Experts of a small language model.
Experts: 80 experts in each of 11 layers, 64 SwiGLU neurons an expert, 8 picks a token, a shared expert of 64 neurons.
Training: 1816M tokens, 13855 steps.
Below are experts of layer 2 (counted from 0) of a mixture-of-experts language model. Rows are named gate (a neuron's input weights, with its number), up (a neuron's input weights, with its number) and show model dimensions 0-159. Each number is 128 + 32 x the weight over its row's rms, rounded and kept within 0 to 255. Numbers have three digits each.
Before each expert's rows: "comes after" lists some tokens at least twice as common just before its tokens as in all text. This comes from a sample of Wikipedia text that the model never trained on. Tokens count by the router's weight.

# expert 29
comes after: "the ", "201", ", ", "of ", "was ", "200"
gate0:116135118178040156149103151081100090101194153147140187099102101152077149116105114124121141131097125141127150175125152092170070136113160210108088090110174080147076216127157126070137136144169174160163152133145190104104089123163146156161056175109135133134111138059155109142131111082110105118110074131131146160114127106136064150143053111121110122128108091115092185094156197211168189121121148150067112101138159114113098158168153084142151181175156150207130101117140134117131084140124127
up0:141122143157081218137111127127125140112184137161123191086076107136114102132078126165120141128123138140079135186160126090172088135078137202151051126114123079069130205070151157103143122177147177122159191168110173159104099164147138148155106168081146104136146133040151141162116130127147099121115130136120129151139142112130078120124105124117096144093101106116065138157097218156123198079123111115117097091133122114089105146203137091155112181140140123166114136151119141112156090162144136

# expert 7
comes after: "| ", ", ", ":", "), ", "United ", "New "
gate0:096144165127089172103129147151147107061073134127129188114148133164123132159139089148154137176159149126106173173128107072154134093074074143124070061127156092155119123177152120145103097131112118095103126073144173136096067130141102089121089124136149079122120136155135144086140065115108063125110166106155126117136146073194183119120115115152132073138131091099111082093176144094123134094131159127110148128181139093150142119116125140153119115122072140145120163111118061085118113128158066
up0:189177118046147111140173109136148163119075112110123141167153143157093167070163177114128163105156171088141135118166116093130118146099091094164205117187086144148102136119167177136108155117127082121098147164152108123159093129054080155138129138126122124133200144116153131108117136184151158136103126136078123175103128147105179150113228113126118127143094159233093065160188091109196169132227130079105162105171134147198141145066121139118140126136145137155151131132139142148121096131083187

# expert 33
comes after: "\n\n", ".", "- ", "was ", " ", ") "
gate0:129116144200110087168138087160089144117131153107130154113111113166153116143117119139132128140126145186089116113127123148170101161152078130091102181156159099136114125136091115113143115081150129142144095109156138120147119127208165051146111130132148113169205131191104124103124136130160169139103118088184105112121184099157176148118166105170178093123144158162098123093178135134178118128079144121187123129129128161140089151100100112129069159115077153140177078097089163188121143111147081
up0:146139139117098106140097147077158102135119130105099147115118083091143224158158088135172109177096139130167120079123173174137160158136108152087127113214166117094090084123168082152118088146142160133120176136086200074151140151196168148137161121111091117154107137140138129149114098113149108073100107137160139138109141089142084156150095116159166150145136157145142102121180111087097096159103105135108098141173094123166086128130130094166146131101122165081088130187152151089167103143129176

# expert 67
comes after: "|", ".", ")", "==", "=", "==="
gate0:103201109122165142146132146099120141120121000111166102201151087132095096093113128214091186102135130110163147096139093186231156103155104146127203125105146139195113160112067086139119142112115093099089122160179145100152177171128153098097112115076106143130152143094081116111114186131101085170108148150142095109162134061116100119090145128125111183124103132145144111145080158140077069124172138178182102080112110134185085167139148149110111127133138187075095050123133112124125147148153132
up0:158161142118134181129091088132152109109145106135141132161137132060167103169144093099192140112129108076154109130110160064177057072132158149135135082096141155080041077118176111117140163205141156115123139141155079134091139112138069127153115140160163138143134167163152087144091101108114129074156149094120121043133106084184133142130108114137102168136121075112161169075191125166160133127100093094133120115128122088103116117179121178132184114152097116154129097109136183072070113106111109

# expert 39
comes after: "in ", "the ", ", ", "of ", "New ", "on "
gate0:145146107129062128092088148102147083146066092128090120084178137083095130099076168086131129138142132131118108124141150109076136150102157122142099069136140073114125175112159103083139143104143206090124168098102128092094104123127122134055092117103199095116151127140128079063111142179027109123106100117137065097088112203140120148117121150136138152170119149116090117082065103086102184072123165122080119157104143154114124112165162124128152150162137142152095144082115174148102093104162110
up0:126073152101160108047127163151182117103186131168161142130150096102192078114206148166135183153083102167170096152095108105124156142178139098180176109134123151123157122185133119222122164111049099068138107081139207113151178155124114132127090128131134131200100098158141155156108133047163104108120110062128132111106179083116117131104154168097057139108154143120110095100151153149149122135095117118119156117120114142135114104111084120187163133085087113151098178105068122178184124072121084

# expert 57
comes after: "- ", "\n\n", ": ", "|", "=", "°"
gate0:137121145148137108113133135112116163095107068157117130053214113161152126160109170066192179101115131126063098160154131118131115178142093094131088121151077129171126109105090106071148114110134118112180173132142118116101145117186149112111075127068109079130110072162123127103146132146121156137110155111098143106131195084172126184148131126182181108111165129161091166092155132133160182141129149182127157113164092109158078123155137109133147108172113132186118150097150088152151112097099102
up0:129083193143203105133148120026125159063156140150102150160164091127143169160180125110198166122167108186115131102084134125052151142125110118101130113151122169170158117134151099164129111162091177049132149126090142100096137131160105120141092091151108076112103140123139120103184142122116135128087150114089110155127143098113070093163167173095123083120194115154099119106173120099151149114099112114109125152125115106137051102128173051127166149196103097107154156096140124187169194156118126

# expert 2
comes after: "| ", "(", ",", "–", "In ", "K"
gate0:152105110120101167100182114102097065184112154087168172106116127106123110158144109095123085213190164155147092129127160118107104091132091164191120109158144120088081122168112111106121205151113150175112216134151169157122132116150109103159123089090209093165111121108126102182164100127092201124209093134158120095162186045173151108115143047149110165141132119087120120134156147147132143092166130155132148138122107118098096122154104151098141139138154159179100145132169125120151154116114122
up0:120103140065185176116110157127155177132138067167060104179148105122113084134105120148151134142133148180118139128136089147085102109115190153153162150141176110169143139062134205158075133162122041190110113163149132122119090081110143137121168101092140119105102136102111103138124134069118095146077131135126117137087104198200117172171156147068131112045114134152145098105107170149076154192089109231165083139129121128119137113057151137138136079128100080109114147072070126143101183087114114

# expert 56
comes after: "|", "\n\n", ".", "the ", "==", "also"
gate0:069101084109075120104049136118128149139162119154120161165121131148137041104122150156108139158102114132137123139146166107132137161122131147110082130111092158135050105182105081105066165074133132145135106124151148081125126101092095058156139138120059112121090108063137126188106082114138124093103100134151134124085128049084129121097139111142165066157116133168113135095105132147149166158164151125094131079157136100045122186174103135151099127125067118114134134152087075157154129093129105
up0:135108149143175171151150116161109157151141132094136093106082153125139098124143137125108148076128140105146114154151138135133152162095106152173115138125155062125113141116178142127155118158098108113100149120143147173175129201121122146138173113181107189169134126154134091116140134127123158059100124144123153170145095165134150124149189127195081115073139125104134141151103137074084133100121168110113148143087119154097097077095123124103140123206122124119142127109110157122111181103154166

# expert 44
comes after: ", ", ". ", "and ", "that ", "is ", "was "
gate0:137112158133068057115139194132117110107126133118114172148131125103155193158175109137118121094123126135211081142107067192159105082137110147102097112107118142145197146097115098122168124109104192122092110122118105108139143120148115130127138120084103166155137131109183203051110124059128102114129160163093125146135142073156065131141145149129147162163082134097105123178159170077140129071085150095186110152117138056118144106142125140163148016093158134103142148047153150099118193117123112
up0:097116123120157149159119110132092137150176181112125165089121135178175115131112111102139114106089106087103124109193123055140105120140130109128061123131103155072122105139112161080146044145065107155193141141174067102147122079070177170125134138148173131128154180126156093139144145091087118129143085123103147194163123104129083097123104136177095138173142165132085081124149107088208119093176155149112054116108142115111131107099097080139137152121155121132114085140122153205124079111169126

# expert 38
comes after: "the ", "The ", "a ", "-", "s ", "his "
gate0:156158092071141210160119114133146124105131117115098171095128136174104139108166129133146130130151116109110073137066151127136118198099105109159074131151125137112110059107192157159141118150136141101171120155117115114139109195138123187129118103171130167185044149176151168087199164142119186136138102124169115146121082150136123161126091158169143136158185158175100102163126099131147154120140114163163118075101150140172130091145089139161149166140159133085123145106141112115142181130111131
up0:122080152142114060135111180161128141166100134080112106111121091142163172128141142141177050120141147180125149105117175168137142136115129147079135106162243086162077115136068113127128146178106177166095175117168169055165130129098135141182081162151151092166110127106104079124134080112125102113170123112104105145146149107108126135123131116144154110134133133132102084048149178130141067103098102149146126201171115166137127082136111132131112163151148131154121074149113195125160119131185096

# expert 6
comes after: "the ", "a ", "The ", "- ", "s ", "American "
gate0:088082136086114111090084138121151137175142167124193180159058145114151102152136140142158141115098153173107141177144159184133130164094120052141141139107115152139190136115134098158182099139102148139155150079153149131131105143165123139136092111060117120138156067112112117069077179098100117157173089090151155065115128118142125146101170142147132122204140129160159128126114168146141123131110181093058161160144098168116192100124188156138117123133163101151129121134176100136102080146161152
up0:112100124132099082106113156114179107125130149143125135137117143113130092115125111192118123188091089153064147153110178115116113111125143065095158139102126167193173115124129097123134112205072159144148149091073154116094127136116118145113121107107147103136152074105103174103063170070161156164159134108167102119138035150101081147115106142115110143137102126133128093094142165168096078127118104120073209154157150167132171120119150132109117133105185125119125127160163125097187054102190165

# expert 15
comes after: ", ", "United ", "the ", "New ", "in ", "South "
gate0:163142129095156195114160172076159142106100118113134118153152120090130177097150078131128069140162156166165119196124105123088165121145079075204157123142107147088136097102178135178129137156085178094097133140114111168109099174093129105227109113129198090151188162142098106030137136144122124141171062143146120120148140108153108172145128140152118113113153153161119136162146097159118124090155192113140126119091144113146142083087220172115157134143055101066138136133118153186115192119120127
up0:134151068109103159087105127113198110194119150104130137156116136138079096142106170166110146157110133180127100162077133146117144151149139145122155153151152147139085117130087169079106161093215154076138158120184110124060127158136145112156104012093150177203159124156063069088157099169091093102098130151142124092114067111124139141135131074064120137159109141128150128122119193104168144103200135139121129146150140125139155068116121143142152079095126100152122171114159184125099152145127143

# expert 5
comes after: "the ", "was ", "to ", "a ", "and ", "he "
gate0:137111153096156122167151148142144097120096145071156177081106109134118180141143130124143138168158127110161084079150107184110165075209104135154193206146107134165055082173112064125107112148106116151186067124153102158109108162131104138156115087190090095150134115179109123087124116118092124174127135095135160166148093147096155174129184063115138084096140121161163161087101122116125112106086106116177111158116127196193104099097146137116105146136104129075127072127098051181184108120141082
up0:119102117173135146144088156093149154099140148192153149131145151070171089090120145055139106136147074146123144169101121122148095089144166132079090105139107141130127151170100179074052164112187093125123147092115146114122144155171083138092106166037183070083123108073152121108107103128132139076089114147163112147168169132134135127143120157110148111125124169153107134089105109152151132129192127121041157122112138140088113189141150072109154145140124126144097185114096169140135173137116066

# expert 28
comes after: "of ", "the ", "in ", ". ", "for ", "to "
gate0:126099178121158167098140092115108069153177119123096146110117140088119142134101141116178166181096110159142067136094135101140106148111129141144148112061117145120158137171139183204151141124153040121189161085144134183082145115106043126114171115095124142140094102147069162129158124123160142173144150167093197092090116098145138125134107141103113089113145133215131089218163099161127159074188089121146098092150094105125122166144137148157102102124169090142168146175117157118120147107096145
up0:154092150086128077101128157120142162106088130139149151166130120173153164130131101114091081086143147136147121122202113108135163135157130104084113162161157099154116082083126111165121134112159108105120100139148110076175114129204186090178149108167097159157141143135158143040105156059175109120129101071155066106119148134143089077121149112125102144096136171105178145132122128092139075090108117177154170192121132101163148108093146093129116093090079145132159132154188176128189133122136125

# expert 31
comes after: "201", "200", "202", "199", "198", "–"
gate0:086097095168150078119137124120168098108123128129109142152110100134094141156149130147117107146173093118125176129137133151065138153177155186073148128153107093090118111118096174111125113184083128114141135134123174133170092118142126034115127200104176114148152116139170091119118098107152105100084151170163106105145115126150170193088086149160152168081067092183175122092144075084070159116100073142152128151138113079153138131109111132075157135185177141120151172155145114142128084133111159
up0:144099089071146106131091148175159172144137089135110140125100099105103165137137167082073124110135084061168173131135152109165166137182205164118018131082130131092180214151095127096114154163148157117105095115146120166148137124133142106166141166116077120142038079124103173173111152156117128147042221161124155096184097160074175152140089125144191124133177153135111146164086152113146153121129130133113171108153118058105170122102163108170087165178105125122133126162126116103089131118128140

# expert 77
comes after: "| ", "|", "; ", "0 ", "0", "Green "
gate0:114102141191117171110079174136101128086115102149088117101146165142108158127089169123147181154115144097144173168139107107121091106150143168160094116121073147107142116121161131094174094164156112123220109156158148134137139155127137071120154173132132141161131148134160107069105189109095201094077093124188115178136119156129107134111109130121087095118103114162115075113091126159153170093192111130098160145113128167123137149100153059203145132102165066116150106156211154058109165125094154
up0:153185101078138120129130088176171075131143146113155166077115112113126087119152124119108074149177142143102051191125212137155175176131092106141143120105144106086112147119140132184102171119130133169077075114128144148121133150144063160134145077163129073134095141157146134227152074167142067094154161123095131082145149114120142127103117178140134119185138162126116200167168154141193086090145153133159094135130139061140091117112123173053169116145102157116107199146039089121150093151152134

# expert 74
comes after: "| ", ".", "–", ":", ",", "201"
gate0:156130141160135151098162161124145178118079134175059182124124131139102131130118131133127183193098123128119085097111131165128166148127107119140249130134107134160116076132115137121134144123101153114138125116183140093071103120138114126156131054129137074085133155197145098108129090150150133067132120133084121088174139063128174140093144097127140185100131133215143105137189124128142131121136112060127112112147137146090065132161150176091207127187115147101178116096120142133138118121170151
up0:114162114133109079147091153153110137119104156121159117122100156134131146143113101112129097053164061153124148192134152047162119110161134155119058143147146155089104195111155117094123104094152099160110147131129124154144150139156089163132105192149108187134080091091102174159117142162135114161192158156092129164133074155123132109167114159142191028150171129058081117121097118166122156081156137145141171121108121100102155141094115092123080128095152123126102068172076123153077128149126138

# expert 71
comes after: "\n", " ", "'", "0 ", "\n  ", "S"
gate0:054131120113120096117165115136043080151186142109142080167050149140158176131112168118148093201121079140143109129094095198149170119067110122078177092150139135182104132186167114128133135132140187144129136153131104142083136076092106105080041104124186143137113146102138096163146139166150174081151087143176083111148156124139136058083119138153107146067112065129158092123104086085107094053123167135079147133128141111089126143127157143191132133185134146121153131169126087127144113077084137
up0:104099156129165108189087123113179169152153105167125165123175181059144057122087134131159129082099127164193132135093159097150114169108141148107149104118147185142125083121140080118134156114164164121157144133171133102137210132168033232159153149159111124124123136143179145159168088102068107101147155073162074158076104112156145161090115132060134176178139183113059123094121153130131103166120114133124199098121126153153074145142172152098112154163104088104157058074154156127111141151118125

# expert 27
comes after: "\n", "|", ".", ")", ") ", " "
gate0:094125110180104117095119135117142149075111154091123152117142160122120105147135144128181137136108098117145101129077167138142131129116113138139099164167115195129162132130106124095121116129171137122155125120128101103124141163152157101209114193165177136154090042039091144210202148134159117159111154140105148128087101178117171124198141152100162190169118147144060116155129184104107148141112129147147115123159157119132102201118142135081125102121090081123111177144122105090144114141152117
up0:155055140018180166115116116125112118108119066087132167046137098108151153113150093131098122067090164134168153157078139156126157122098105109160112100115147126153142104141126167130150144071115142060127121127078161152121142099159162157215157163174071145150142156156143137077160111129130151103117108070136095149126076166127112117103163147108148117105197168090153128108176128069108114160088138133087128153110125141132127077045126156135159106138123080164125093167106090151147099145127151

# expert 40
comes after: "| ", "\n", ": ", "; ", "- ", "."
gate0:161156079160069157110057097079130141113135142078110142138149114114176068092063149110120093108122131078108138165136130123136120084131118198132130089168161149149073112130168140165126152151072159148124155108117117173083143113111132155110103102163147121168123106055078147196175128107083138161133105097159148114196101132120108125167132117145111134161127156122102178166138146169107102152069082157174147117093162070142132144159112129145135206172113188164144164154162168099113164153135138
up0:155134105175133141105086121071106115107175130119126172141167147112144083103111210119136132149133101125135115182100125116069128123072123128126083063156152165164093124140163132159131144203126150174138152142091062179123155082144109153126150101131154079155095147069119106188152135067088092185122178135177139132142142126138114133127162084170116100091086135123147200142130175140107148131092105151188120109099142081143101143175132081106151175145149171148095188163160220067094152170132146

# expert 37
comes after: ".", "|", "\n", "==", ")", "s"
gate0:089115166059097077140098152098160107127063181119115131135084151194153175104122134095154075081089090113109173132125099122188142132156128151117158094109129133179096128131137112156118084077169146117149148113129107137106163110120159115136128146098062088114101052081128108128163093116107185121117091133152080116119143119118208100145112129109133217120149139115110110115092166098154131060070135176093171094080127138110144181173076140119096121166090115130147156151156112119129130127166140
up0:124112164127119161121147150131101095145094132126151056124122134111143103085154123144138101134129146151143118106116132122128145126136144051101208154126131136130145074116181144196170122156144139146108095122107166229108071123141073185126115080138099128168135172174148135096190158142123070130214152144107177087093148141131127136093144097089031159128144152161109155148150126224092192150158145082104085144163166120127058099074146181051086115113158102104137136122173155123115134056092156

# expert 54
comes after: "in ", "of ", ". ", "at ", "with ", "on "
gate0:110143156123130150172141090144121094120134125193099180148140138140152112157168166124177104152128108040130182136142148140136062127120169146137093073124085158111075182112077118083180095110159120158135128188102077159132089188096132103078135145080133195090134131155152141200148155139124118124087130083146122111089081191160189094156114151109135155106075106161161112057150113128135148168107129095156099076130141093131127143180127067193122130147147071098149125200102140118146055174105124
up0:192108118081131131179141112154175109091156138151137092119143106122107105174072099157143110100087097101122141129083112173156148084073166140097148187117178146097110140117149109113152140137110154109171117099097108208135151158181090139175119094106114147116097131130153189101188179159146133130169190086090133128160124104083109157138121200098182099167161132154113120196124098140129095101130064139106096093127124124096167097111153149109097103110114076149078126104106110123198152132143138

# expert 69
comes after: "| ", "; ", "N", "1", "\"", "L"
gate0:135135145183161096162125137095145123146111124206140230077121155077152136159071125128111167143156095124096175106164103095178175115105127140112085144127099137148077185172100145140072105097126154141104096131146116102116107106136157121180135125110068135131124091112113121203141109098118105132135093168154160128070139160160164156126055109136135173162148157155050059176120155118094118171088128161132173114071166073112107151097149078148152129127122077115145182090131105165147121074126085
up0:126113117173134155146145146105089144155107075118149077120191146090122114130142082163168135140076170124165189123106112130151084129154144114109104149113087160101109165189163141109112128114173044104109094123154141052128113149096132101116107106106063138103077195109191085115161123128144113130101050068185101150168092102147152120150100127138101104113101118105161134160085077144136094139118110101129098098091126170091132084129123113164146125221087180100129198142106076147147157099133108

# expert 70
comes after: "| ", "; ", "Green ", "\"", "– ", "Total "
gate0:153101110122136110172115110101162177096116062111069148116148133124134192154107117141149118152146118142135109111158061152129113110163120148062081133107162122134134068092154101122215089143099127108151110142130171019180167127142142106147142172143118133117134169076098111062187126132131174144099090154124144130093159065127125118134085174118209101105101168188105129156108102122069109117103146136143151146117128141079042122104183118101113116199106082079100093086106082136137141096104127
up0:130114147096107146075160136153123128137086123122166132127146127112117116118119112094107092080077128134109135137058119103120161094074125123143127156113138086113143108209145121145095184185186126149206104136160139144119101166099099192120178136091144155121153116146156166121113162139080087120142129076152089123077092125136123186177102115153091124088188144065115157112184135100129158126175117089177100089161149105132140109060095082149115137105126169119139137127199125110147176155105102

# expert 47
comes after: "==", "\n\n", "- ", " ", "===", "== "
gate0:136151099152213114144131120079108145120147121083106108152144113115128153133117143133168115117139165070161082066127076117109124129189118147166125150151164112121145141099106119074093144141146106142099173108157156117090154183132117108105078134112103090177097120088123102107063177184094108160187119137159187159091169136162169122156123073126166049174112108167115134140119145095160120086182068198121138107128132144189141193127126086101127096120087159165189130129134122179113109102119095
up0:110181154121125095112146124117172153107114164124089168164162145131097116162128134117128125180122125140104141110138208154133136120115133132087111138171108066148123089179158114172144122066129144117142108086110044106129121145086126121093162106134085195147127134153106172166196067093152142112095166125120178115147070088147126138044105101127093171098110119112077120127138128132090106091090166175162105127054107083111061132115103115073135161146058098054123137138201103109158120160107148

# expert 17
comes after: "\n\n", ". ", "The ", "the ", "- ", "a "
gate0:212220087134088122140115134113088115155112132140124210062183068099156089107091195108166179149138131114132119106094190089156125179165134146119113096157135216112118142136077115114090162113164089158127165135160063133129107111110120146123092121084111184137204110117183157152098143117124136150111077158094163124086110116086137110173102132119180127131173165139111164155081105161112119099122130106147130152117128071066127163106112098129143149145156192093131143082152121130171120059119125
up0:148175118116156115128140065100115128088112108167103165094132109130184103111146133165175119088154130093112135155155114098145110130151138112109110108138108171068153094151038082148087090156115128088127157089130124084180113148038152061094107137138065141102121153118118111166087132145154146148098171185132143177129114099093157076157143158125131110117108118140088127163085142154084134106097133046120113098128127123161109081153126095129129126169158117153122167121170160113139112115138156